Experts of a small language model.
Size: 20 layers, width 320, vocabulary 8192, 71.7M parameters.
Experts: 144 GELU neurons an expert, a softmax router, a shared expert of 128 neurons.
Training: a variant of Adam for the experts, 326M tokens, 4981 steps.
Below are experts of layer 17 (counted from 0) of a mixture-of-experts language model. Rows are named router (the router's row for the expert), up (a neuron's input weights, with its number) and show model dimensions 0-79. Each number is 128 + 24 x the weight over its row's rms, rounded and kept within 0 to 255. Numbers have three digits each.
Before each expert's rows: "mostly gets" lists some tokens that are sent to it at least half of the time. This comes from a sample of Wikipedia text that the model never trained on.

# expert 9
mostly gets: " J", " S", " K", " M", " John", " B"
router:083144153125170158117103121130127088102154152084133175120133161111123135146100172157143111130138146099137105121110130129070128087123118143156154107142104128138144119124135117129135132117106124123156123113168130116140102128131147145113085155
up0:113165149130117092124116153115125119138126159099120130142119124105132121125141126122093065122125123160136158098163143113107141104141123089180104122141137125119103123148147134130155092139128129141129099139101131152115115126103140157128144143
up1:146161131150141137104100108131122133149120155186105098132090138114143094129169129113135078099137152124142099168113156110130132123105102144134118123110106113131147176080121100118150125132082106155077083130144126141199144157134102125128159098
up2:114123133149180141146108132172161097108126153102117159157167100110079112105135147084134130129130129154143170099135131116132109116149168098099088123132126153055155127082126119144164105135119140112161144130111125173103128133128119163117139139
up3:164169149125087165110119100122144107117121105138138117170089113178134102128189128136115159087101136088097144106115186133125132147115133113158105096129134121150089146144147130158139182097068109109116075117100148122121177146137135143104118132
up4:186170136140158100153121148109169107151108147147152122128128124082119108130165144116173096127085099132129152123109136106114109143153170086147143100115134132096139084120131113095142112110117136119113101129148102107132129172150100108161147132
up5:170157162112119124097107138137098083164114113135120134133134116146121126129132126137106142217137144109078103155114127144084161150118151106097137124100108104099117139108159166142126131093147127100085091087109118132131119106115106122180112157
up6:155135148132181125156116115106101140110144121097090140096131126127110105078122148169082138133102127137172128131169108132178132135148103123115150118116103126119124130122170130128111116112144134158110154127100129109161136139131087149136162144
up7:125097092142161153157142118133142141093089096094090114103151109150135131169139163126109119136131117147103124096167150116077136139156125125112137143091124141111087109142146112162168087064098124128116109162099137126132116138161141093111118118
up8:162157114148145115106132112120115141090169126190110128082107121111131114124116153110090139141110120112115179107145071157128123118134116147196097129142124120123118139123126086126166167089134165131117151101156137157095138150144138136112129105
up9:138137139125143108176107121073128160136141070158145095152137128135170105148136134143115082104067107151157170146146158124111144147123155138119121137105164111142128127137129118136102139114111124098125111142118142097147075139091094111090136159
up10:135133126119105100129123117132095119171139113140145118141170083166141095120190129132120099147131127125135187111134123095105158121118101128104110107140129168090139134125124153135171100132108112133124097130143136097138129150143145160154171143
up11:131120134131196116126136094141201133156161158127124143153109126106101131097095117122156121156116118165161130083140119121131152124173137127134089136141157127078132122098144132074143121139143068097123141139138139101096129103126100109136121144
up12:168119148146162176148092155154096078111138152076106122139109144123117135097105096121129106134117135107172159110143086158157129108186163158145143145130119176093143128131147138192094129188108148096112150138125150153094079110157123163129101162
up13:154118111088169122155101126179137165108077114102143102153126140106138091124130086118153122136110119104132120158135095106132169111157162150085116136114129152117145148128109133130151147093111107128117138097092154100117141164123128150119102124
up14:171130102154138114103081124136134118110111139135121091106121108093178078153129165106131130131118154122138094157171114114155139138081154106165158136104137139154149128156134150159137157142095146112114122131114118095106124177124134120139144099
up15:113126127135099137114128170143155151119133080176113117091094140130159128138083135159090104111104101122102148141076124131127132156114131100172107124119139138137096135128071137124178155060180153120121124151133120156055137098115134155134165148
up16:152085105130159101147167120132097099165131125136113128112116136113120106072153114159148121180132104127169106082156122160142147141152126112117099134134146145090129073116126150152114125147121112124117145102077144190145104095132139167104109126
up17:136139122140160125097088099141117101137152105132149116144072115148153096090078130164077123119105148119074131141114128136153130140118126113118104142074174109141091102122105146105085154115167129103062142135128124119180151144103135097152122124
up18:127123122101134118120099134158105144110135131149131096174120133144132101116134162113127170101100152147133149151116095093151140145168116128129097116126164158147124166118123125165146135095124174090129154146137080168133129110156106188126133147
up19:140146148101076130154105168125138143129160149158150095145147116103136150136162124137144118116143167128137147097110084152135142106099131124142101121153095117131146087113099142123176130094133147103081089108137166104076130131144091116136146129
up20:169139144162179123138127118146162142089126118143106119144133106135126104123120117125140115163101114128104190147141095090140100139156143158159107137134142112117132095144154103145086099098093087102108189158124107117153146132125072123125086136
up21:119110140091141146158113144144166161157133105143153084099135141135102130130129161150114156106154112120116099128109139075124129103163100165126169160142130089146134128114137141120129107109139164086135108110142142166132125099135127150142149114
up22:133132161100174110175147106144183125118110115098121118145123101131109118078142157124174114116126089130171137122119118154136140124121142100127119137117131107101148156082162124126089088147113111095149140111133151122152100145142088112096132151
up23:136133134104143113119104119150115168117121127115106107162090097142159105138146142131152126090115101113125130128132124123078117134169132155086151133128164131117150155121179136124168167116077113132128158176093105113106119168099084136138120166
up24:125116124152146126134132131098135139098145130114096122135151114108166143115150161123125137136074134137135123091112103138115139137120160157131100136114123130128124159093164146147100124166141128114097115195161097114086171139132097092107130162
up25:156161128126125081129133099126129101119141095171110101115085156123172091116161108137134131152108105136121155165128099101117130145134116119138135121121134127121133159148134145161127106093097129121087150141121088129131113145138129130142162142
up26:115146131131130120124127131119132123129110127096119098133142134075111084150151132148113117108146106130156082108153142161124142116157133108119136152131125154136121149139132135118098129151124151119135151107085151110107160078133165157121091155
up27:133156116154103145112155113101132121126106136145128109167095132115143173104117129099109146141140124178177161110105136175109136088107147120118095107127130130073129130161154104113141167096138112175100134164143125111110109161144110130159091133
up28:115171147167133114132179142139111140135116112138142133155149100130125143095162170141112073127145154115099156162117094102118158117127156108092165087144100120154112125131094191122166137080149142093139132106163127106099156091152098115159122166
up29:121148158134092129145130070153149162122138155116146122139111141105155155144109088145164102115123108093116124130111123135131151104155153130145174111162107102138140118138108112104168090103115108124110132160154102135114131078135144137114125122
up30:149148155139147123158137103107116138153139164080081137152134124112118150124130138106173141082154144174114152099148105153127150113137168105145073144155136102107108135114120102134106134147104134109142113151151162119113117098123108148124093143
up31:161124133105104098104100159197118164137096141072123071099159084120198102166141109128142112111132135125141120122143124133115149114167157174123112139134169096157081124171113104134147139105127130111125134162150135146139100164120133166155158136
up32:123140162126149137092082130097128124143126133132096108108149160097123133130121103136122084165128109123181134111144105164177142114155124079143103146157123158151129090114128152097141167128143145149127080137103134142113091139098143117120119147
up33:115171110116134123102165155108136161150093125203139148150157103135114147149134128123126122116152080139128141137087150096134124122123116149141115182091095117117084128094118139122123132088155154093128097129148120141114139095095131146126167146
up34:149093115114138163139121139104110114127143138125134109103111143108100108101132137119148132099125135129153111074133112095114152113162126128127164142151149134135127125143127094125129157132161171105109157152169117120163146150099102141175157145
up35:160165139143111110103137146150114103141118129145126081115145123167134117085096194159147152152105130113134124124175089175151173126153118109133124129123113101139118141115133120158127126186142148133124120098092105155099103131183148117156105163
up36:137174125111134142144151153166121139092086143139147125107111120144147111097133127125083113063111100143122140140188070148111123137163122171139101110102131129128078140142111132163148133125123144106111117135137130108143142135132127117170137106
up37:124099143143166088157102149139158102081115118128121125082126134097141153128112194128147137178122101119151107124114108167116156103063151095119066130112152090108115122175103163109111142095121122108102136141104158130113108096137135118145154128
up38:150131108140171113168130129173158074095112143159119124116106132093170118149103109115111093111115134106142157091164149099131142174090156112146170097108117117117154133126108107147157129131115092117150109187147141127144129147138116101092101099
up39:130145123137151103130106143122100107113119149085114114134146105137100122149144115159160109142103114107120144117116138100150108078096131108121104155072087153140093122089087151154128145104129133131110089109084138127115120130190139069109137170
up40:132148121094127127205109144093172153122153115117098154167158128109103140086118121106119152147077074141160130108144125139062121113157131113146093164132152117109076124102183117115165098152145097105135116158152131150117137113113116136068156117
up41:156106106202190084098138077129142131111117107132156122131111153127143101124102107104107120137130149147107125171125151105097126127151104160126139117144115129129151113061152123136139151124109101145130111102105138118103134126140093102110105140
up42:141115110108117095108081145162136111092117157132136138165158118125135100136117150149127150107114101126126157128137073126170170106140101172147112115131078150145118161174119106122121129154131134104132094128148142144086150151187159124135181102
up43:121130134157084142169098127115111181103141180136097173112102122127168135130148095122175115097135127151129139083083146173120129162092111148150133111119162116102100119117116124120122103124125086140122155176165131114142106132136088118110169156
up44:142151120079105111141113139150126158095123098092126134093177067120146123114181153110157173127135106113150092102169088119153153102147164106100090140120156091121150145114123154140159154111147149094143137160103094132121103111138101142182158138
up45:116113111139122144137129189117129117120125137133143090115105117127139144102163163135098122126092133135122141082116112132105127123142148098088170085147123099116144066158095144154189114142101155109111099147179160127121092141135169094105147142
up46:151114168153155142138126119144100157173152136124122154141119131128136135148182130108075164119120087149115090109125123132151117094131111137168135137103069050153157117147155092112143125099153129187100118112155132119099130138074115130113072146
up47:150108158138095135146163120114101113124135098111117123106117108121155086137158119115126117100136108176147104129149115100169121133168152131130126119163180128137108125142133128131100099116104093103122141140149163125090095102156121120153162121
up48:139148167122124141106108116130104135182159104172131138126141163141086099132169144119118165136115144132158124132130130154154144132099144143101121123137092148115133133092169186132092135105124186131117104128115096114110162089149103132117094179
up49:142139147138164099152127136107116118108096073119137119118112160151142058131158129123160149121138142101137146123133134141157140134130128070125135132118130121112143142089080129112161126119148168179109109099121110114108132126115157112154121150
up50:134094129120143139078076093156132149136138154153155142150111129110139154100089127095148161127120153112148089101116163128131143118143108115127095148155115117122130091104115082134185107122107112122090136129123081144119151150135131156121155116
up51:167101178114178142113088166123153164100159118145119095094120152143115106133122140127153074130072125173188108134128141171096112147114132189128102141098107146174102114122164127155146148150081078183094089148125126106097130137118157108096176106
up52:108132121168118124115155104086085115133113107091125082075137141138126122166128101125114097159127151136162132119170111132119162107142115104127131100161161154126111117171164140157132124093151111160149121130094140122121116145133121136108118139
up53:164146145142101121137111077154125104149099114172055177076097120144164148107069165091108146140107125129132123131118132110098161135125185137158128114159133097153110137119105098157116106130111124111113164170108101127100111141129156146165162145
up54:143137168085113127095109138189145131097143122153117130071104073128172103110117125106169155084108114107108126127153115163138164113118135141145140102137126146161100094144093119103146132148123147140115109118086113106115132196177109141173132113
up55:106164126193135135148088127094129116111106121149126136129152165109131150139123101114153140156152133158120151160101122153091115157134150139099114101115145112114163103135149138100094137151135125098098149151179127149155130153124132101170102102
up56:141097161127139128118100108144162119102131157138082124093116152120167105109139138173119151145107095105145151147135132176129173131109170081141062153127108104116168134170126105127109081129130105123104136105125120106105132104135180121117157117
up57:136119100104138123099084140129158116177112176138117142111157100094098100110129144114127200133109163142162114099137141157103147121107095135136119129119124131129145118137099095146143136173088138055109121138122134157132097134122109120097156104
up58:161135121079109111068114146137123096132108173111137128131126120096153119160131135113085101127152133100109153106134151111080167129150103148138104139100141128154079121114127067159179089125126182124111089195141139159154114129138147142153118130
up59:157119098124158105134129126136134137114164077120109136113138116190160109160119121145144171128121121120134173116136099109121137138171117112161163118147153121126122119121158119127154138128083161129147107125098121156128119165127143102179135120
up60:149110131112123137128162122110096162147100139131131151126120105151140150138150118091112166137140153138106122136182112098125119136145141112149134128135137090138122107155174098129166110141114084122143145128152136157119152127126081157153103108
up61:148123135126117118082139133161106130178123171122099087141107124111170050092149116133122116150159074134137119119151092151170149102143134126103115096128142098124148140171115097153131124121083106134124137149141103151115144155142137105161127131
up62:164142153166163135154130132167162108147130138135056111131101116133149124085099124154111186186102144131108139065133096106150137137161175105102130104090110175133132088135142159111108132117102086084131154121081166105120126132132102093118122128
up63:139149155169118113137117091134166149122147148092108133077126142165162128155110119136094126151076093105093109072132128170096154102107150093157145149097121124107147156137093104181135113136129155126110069130132094143117134134143177113136147134
up64:124141118159110167114161115108131118174115151175129156163156131129142107119108144131085145113118188145114131118130134147111176129167115156092146107116154121122079132086127143140107080153128140118140097153109136107170118152140091090135117144
up65:138102109107136126111087115127183118104150126096113167095181095123119128079129140141134183127136154108145115131094110128118141092136136123101164120125091165117120152136099132163134135166133113091121110118107176128128181093153131114137111122
up66:146192147175148148166117126143104150126114133107082126127078164155121118153119088106122135094119104133123125116148129132135117130146121109191129138135115120128150119153153125108116119116102114074136170148128145144126140097170152077103136164
up67:155112121127135119147128081139112087143122119117094115151089115114129141159115147105135123158112139089130123122162112103134127156135165151165125092151170128116144124144127143128157169132093115152128145173149107137154140127142147108115146159
up68:200138150101129112112118118129168131144139113089126134146101116148142119081118144148163152143097068150176104109106106114095156114164176138118116133117139108108170109125184154121106111096121114105121107118144128116116114166144112105143123148
up69:117100098116142107103075126159129105128113130101110096080116132154148131111153144128125158118129120142134128128093106136137134152190154151117099125098182079095136130121117166172110160133122120134135155135159117109124118138135107196127126118
up70:124140115156130133133121108112106099088112180115131143118162127157127144113167177142144105150135147157114177136092106116147110119112150125113147133096085140122114101105161120122081151123113120109172110100107162118114142144109082152150140101
up71:138119169100132102105096113128178140129131147134127147128131114122093165138098150137142126092125114158147088085125157109117157166061141116146093112119141124141118127141114122098131172125154119138108105103131090154162126162119153156131151126
up72:166105105127104103161078151115164124084127078082106127107097109169138123132106153143144112116107077116141159110114134107107138109124135123141108118088125095132106144139123111112106159104144111088105111176095110137125100184136132161122143125
up73:169106134123133105107127124163143103135123112134146137135139146121153131109135145148093219159135141123157133105142085154167150124123122129149163112140125107136085125145117127150149136137131123110102118138133123167130151137135112161127158116
up74:140093138139064082139123157106157141121085105114088144105143062108129116106145080170177100142152115127153115104125166115114146084097141086126159109091113137152128151165121123140098080076141114137101101112140132134111115105162144104179122127
up75:157136087157150121102113084134120101121114100154093143104094142134170112135135137133144116111130110133138116092170156100123129102080157128142124116114156162118136115123118159112157167155131111112074144126120130119149135123170138097141126094
up76:154150128178108139123139095129116066132129107173080121098128162144129157126107163147098151086097088136163146145111101156104132133162151131128106108114110124156152114162138161151098113161135125131118132119137144094094117141178124128170126172
up77:137164136138091103150147124115109129122127142160125153115144145117154122137119179158151159160101087162184144112150105166124129143114110124128127107111125088125126099098117130085116164112137111139105095127169129143094089132136091132113117165
up78:117099114126124124096106071143156117111102120101107082112113140131094085139158143162136120100122117129181119102170170142151125125141139132065119108119151145150133146126138151141179171112113125140140148146091103171119115137153164122158127173
up79:149172150126149111137151151106111162142094109130103176130145139146113158120133148126118153127037125088148118111118149153156128118143155151128147101083083103160139134109098154186170116117156113143134116128124117088126121124156102118116103156
up80:115110134159154101137131115080142107098122073139128144144121146176150119108097132107137114133145127132142179149115131144123115151115131148168159106136077086159140123087131138117113130127103119122117189143144111116125105115141164105117125140
up81:115106131101064136123132116105146168170128131154106129126126101127156146154105146112152174118157141129144145110174151142115142167090164151100160097141136123134119136165106115157164167122099089100112155145124085093143096139159104135117161105
up82:160151174122149110090090107171132096164120105079106068153135105149108101098147150073160156130122147129144107114136112106117140115101186093118127088118147122122126143062172184169089111175141123101108147170129137139138143155187108092155131151
up83:157158130143122130168090161151148106141088130133106116169140124101117114076140145109127165136128102162093126138135112063145169114117163145104130143146165128065072095081146130132107091118120122107124170142129147132132122112086117161134155131
up84:122106151120069123128107122161111163118143104155064140082099149144142137088095136129131113098120157094136155121151125148104149113131121146125123118144114089168098100077116121150158080154079121139093122115115124161154119140148147157153165136
up85:140171162149124133096107129153135172114152125141127127124172114141140096094133106115089092149137114167152158118138131116109131123137129148126093146109136090126142088114118123105110126143104095113099138147139125145076082147135114122111158149
up86:127128124143126088131127107188113130158160149109117113118146101107105101138160103165151128172125096153158129088149082128118153105122103105127119090100134168086137161111111154104150124115126157151152089119159169135091099097170134117115133133
up87:122157132155128140136114110101112121096091117161110126080111106130161080090114116095096145145087111134123105109155093131145166110161146154144096130136185087167095096123074082162149131090133139091122175130118093135142143140178154127094108112
up88:111151117134119090098125129151161108141083082105114111073153128111111095133105182138130091106127140166143083117112152096163134170156137111113102102113149156133154179146064123111159126149169146117148117123093145135129133143148163121134110095
up89:131182151126099086119111101130144148151125129108140092102155124119138159148119107132129160161114127121147128161135104149151154133108108120163152107143131109134136125157170115093123121118180170109139143099175142130136148186150161148115135121
up90:126107111093109122121132135141189079143130100154147125144147122139133110109109121144155137118119135125124131134106143169158131120129159122176089106128148170134124134145085143151120150125159123107120102109128144142113099092153118111144107077
up91:131127150130157136131115131111131125158130139109125092176142135142111127098157117109143113120097133172126069156151167136141116133087168152071086141129184124110157146063112136125077076172142107161110123152100106128130127126126124119160110109
up92:157147145090123107124107150172155141122107117120125066153102102124184077109131135117139093097139070143151090148136136132141135138117128114106076124148149144110141148078142121130137144111066097130109137137060126157139105161100108139124162137
up93:147116167094142129088111105117131143144145162115103128086139115106132098073127134124122133130136151175112134082174124127106147132162123119169131151126158157080087152120089108093091154133145124069109114126143160144137145117138118140088162121
up94:149144123109145112097104103112162137190164149108120141105165130116143135106130112134159148156114135117113102136117124136126135105150175129082107174091106127102115109096150130088149114152100095112130127152128128155096100149122149138096146138
up95:137114079113070104101131158155145184133122113112087137084170096174137149127179114127176141147127134119160099098127148147112131118133129118100135107123160146101142091087104147173129089107134144116119093123105112130142120091147171097165141143
up96:172138160104154114101125144090154120150152131120168117154121072101154131100146103135097107107100129142097128135226145121134153125124121124153139126144152147080113167136098134151082133112131159115090116120128128114138148107120130135068128135
up97:125172144080129106143101076174123156114163153110116114141133101133118092155146135112138150146126151110139147140161132114124117126122182092142091122131132134103127148105169104126148130119097144136124144146106143122147097149123107150195121147
up98:147120161105099137089124159161129118163156135201127097149107133122165098121150112087121134079121100131100100133106117124139130136123106133108079133121135136116100113090100156163152137111104154107109119113113138132156149120132149155136123145
up99:170112151094151119156115125116141151142145122152168101144127102126115133111112144109129106114123129133149137132145128120130135115078166158114142108099155100109125127113096123151107105163118124114107122143127125133130124145116120120132144092
up100:123157170145154128113137100162168194106092123082134132104089127125197128158096117124099132101131137156150106110096174109120141094095139102139127102141102107144132103137109109129176148122128108112102128174134137148118120117145129097155089152
up101:138124164101116142086085134163126131125150143111098095137141118118130089154126111127146141102111087108133097107126113123122169123187084112159130150114118113124127106104147092107136095082154153140145133119153130093122115152153147139177137102
up102:159095148119101134120155107136122144124137093138128161100175117127173120156146124107113154125146108117172112105159137122135140140112123117083131121151144136141101106144140140113126104112131099143107161113131167119148169150115149120129156090
up103:115108157114130134116096169134139106114092097105100120089114118134143123117140136151093101131121106110119111141155118126087152160129135117159107138121130110143116106127151125163121101168173115122127140186152152142132127183142113164162180155
up104:168118119135133102120174143138128134125105154153098122092160072148127114079113155124147121095134105139158170108118152131157127147136155131162136134118127024094066158127078170147103105121137153116141181152141134152136111135149116159122124157
up105:113139137112149115165146116141114133140095124108162133132113119127176098127153139114155148113163095114104159124129142146095142104137127072138139091120098114170119108127180161103110114063154163152111116108137145172109153078132126133155131176
up106:095110094140131132126153099100132097191143170159151117116094128155117110133142173126065135114148134127154090135134094133097151141156145128094161126097156069127136175119116110178174150137115168132118167137121118108155131097133135125149159119
up107:149139138156167128108108091102100139178145126078158123129106103165112108139159149125086117082139126134132106114131138157141130106108134079162135090104177152121119128084117120082120133150125107091096140119101158140142122104133145132135143152
up108:146083123151118096119138128085108092137111135098104124101136098112121106136151143129140162129121111138133061145114117126129143159075147130133119145124158126101130134122137122157079141107137131138146106116105122136150122103174139133121128117
up109:132100150100119114080054117138160114151101133137180116155139125152113095126146142130114111152135158175180094104146156112098129144114136104116156142114119144129112114090171138150096141106162125110119127147141073155152099137074117105142165181
up110:171085091088121090159118151145150155120147129161107141102078085150134144090109126158144145115128121106142148132148107127109155121114129115126103115115157125103133081126095071161088103144107123101096155142121137114160134157159145130105160090
up111:119118100174116125141178102144101182127145110143161116083140156119161128139145139130107124114135142135102140097144160154130099131081162173114141108123120142102167112083127156121137167109112087111138159167159118137131114125147156071093094137
up112:177169129097111131123115128128118136160085126113101122127141102149150103160136137132112139125100157106157137086166085149162141103141117058146160114128152099157115128150181128134132097067145110108109135128136094105113153161167100128145141150
up113:134150104163128126091169146099106142091143109133114145071119112168112124127133149165138084159114144093137142082159128122156140135134093178151135137100134132133134131134148140158174118137126198148145086120096135142135120127148143094099077145
up114:108110160077138128097119151079205135193153142118139106181182117155103094099175100122165070090130105167122115123110145119142148094096108111149111093123122135120133130118146118147120141147164131131101100161132124147133119165114159101117143176
up115:145152084157081101101149113114141118132108122140123129061114124086160093104125111113170105088137151123105150084158185109119134135089149105076123135112144163113139109157089163137116176119118140129140123151144155119131116117160177110145118098
up116:173141170103152132132116093154151115101130174127126156076144116120157083154084123130133114128148137115156123144157107146104143163138116142149148065139134147138101153148107126110097110153150116099074127172106160109122125123145126126149155134
up117:124114170107097140087157101147121146120116117105081145125099086061151100104132096111133163083116136082138106112145117139102148126154138121108106117152118124140128122163174137107115105099131124142111096131160136122108148172125154134143135124
up118:130148092152134117131146139160156143138110074183111138126125134154110134138086110116132125134132128152147113115157166145136105136125158132121124074122109184142136140161080116116151160141138129126102125135115100135111127142138153092164123081
up119:118121141105106144100130088164116148155135187116107139147140118140138129115096093135131146143139116150115129094111164162170148138123120150095115126118114094120097146056126131140150113129114128106126146156145143128147138101127119142153088158
up120:154080147099122120138058111132167159119168141129150112104166125158121134125085135152135155116083133108144149107143123159122127126126145111139107124114118099135080141130128098124156126158114140061081083186165110167135120150162138127116110071
up121:142099102182125143145158113136128112102137109139171112116176136133095154126153109149129098149124134179158094095138134085117126164137067148173126120126117164073115104119130140153113142107155136126136158126130099119095103123136144116158133174
up122:113108113129170112138158105130102131156125129144139125086143086155132124157149129106117147166143139121103143132092108132175127142146131182105076136109121119146112152111108146131139150095092167107119151152139096151132114155099097144145137089
up123:128088118096107127154123114105140178125126118124133139162186132137094117127161145117147109127109138125171142139125162139142117134077134146093108113120148118111114126102152130117102152118147085136101096127102129165124101145118144089095142108
up124:169111107127128136128110121189151110130118096132119141139147149138116119124143141135121118125122089106127114156139136116102144120124105177163129128085139107149112092134105109176118103164128071100114089124165145136135135139165100111119135144
up125:129123117152138135131108125118083150128082119102120141136112092136097157126152141126113100111139147149106119134097141107147122145138130142131105159124149125091155146149128142105121096155117113149140120107102140132103115120154124144159112128
up126:169115144127143128158104120130179129118094124116135120149108147119118114141160153165110112083136150127157083116115147162142129112118114122089132096123136101142115115127181107172119112108136174120127137138091158175145074124103103163135131174
up127:167147127143100105118126154148121142136137098121123135159144126129156094096110178154145145131115095117214115078132060146130162104100141122145096141130137140137153113125084180120147126146118134119122103113141128087109107094121085169138096175
up128:130116171129119104129144085082132110129149142138139083171077147099156136129136141149149091140112127138142149110164131125082169132158129166072147117111190122165126169113092145128098117131112149087103162155143113126104087165094118135165131186
up129:103126121122184127123127123144097154106139152100113039095138137119114092118133130147150164154122133128161077118193100156133141124116123092140126124108168094129136129107149130139132124110107127134133182093105134173136108135119109150158157093
up130:140099180119100116117105153129040143103092147096137140156125132111125140161129118090175132146096099137131123085147129104117153108167119122109161114109128054128118144129141115145127119110111129159119095112159132126141147158108130080147112114
up131:110112141092128085158113142177102158133102100151131118111141119121150093148148097118096113123109106129132155138110120159110141107105124122170102091108143140116145118121132116144196127136166154135104086156171147119133100136151127149113186125
up132:118110136096125105147107154129197122111145092145151130097130146085112093118114156132113131076073135142135160115117068130089138114089181159134112139109113145113115151126127135159079137122150163146115082149165130114144109125156171166152125117
up133:152138127130129127159162088151157092126119174089132148095168122097181114141150115119139098110128120110119131149166098133109115125150122115139130144085134081137126143111122137121118137087100119132136148136155104116125138097141101097132123082
up134:146104099117111133106131145132136106115160149159159117138145148171131115133152144129170118124117122176130132120170105103107155156099086172116146127085146094145119134114097156120117132169125122102129104165153161142155086171124107097131113146
up135:155141112132127152104108133158147133122106116158118121112159170139117141159158143131136129143142139126114137113132113123086126143095168131166109088133158110125104158092120118147126110162143124119118125159156114154154130148129118155149158158
up136:158132120142136136145137113131133143086145118148110148077151079082128097119139099134147156092106138111164132068134132106157152101121123172104187141100153132107161136164106134116129139106158084131122090121163126163144122115155122134170144108
up137:155161118119127121118091098165124132114143145130121104171166101127102103112124093118145182126162128141155135139194112135120172099128144123095124113100173119140125147109168138102141092112082119107144080142109110131078084139144148126092150149
up138:148174160143154118159138144110154136087101112139117131073116089108100117154155122116103157143116087154132111108131135108106160124107150138137092147099133090124122105163094131122108083103110073116149115143112143102099127144141137081163149072
up139:133148104140103110165115097141094138131066116111130127080144143144108084100152184105131145138100102133134143131135125169099158108156122141129117136118138128108126116111087137172112117119151132094157152145087102151133117108128151157147127180
up140:147089147086150107136111105125153109101153097104144154127139054143157107140113142106097149129116125112118116112122167149106152127141121141145121136094107156171123120138090137135146121146126192107146109117101116127152121094154152120144124112
up141:121159164149148079141102090143095131150106110102112139155138116127101139111153161109140155090153132113165125131145116157119163123127105086102139108125112129121080150157122132118151095153107136093116091141156147176107126131139103091118116173
up142:130124096112144118149168163094076126161100155187102131167105108099126128148111152148146080112109134169142139164134099123123135155119174143110140153104129094130146134127097126100161109174120149117130149146126103129117089139094090137150102186
up143:133153124130153104140130113136141091100120139110173137117137133096134105121158118107135142142129130152111154114137084128100126142135120113072103151147130113069168158159109097146153099088106118119104134121165111117146172126111125117136147066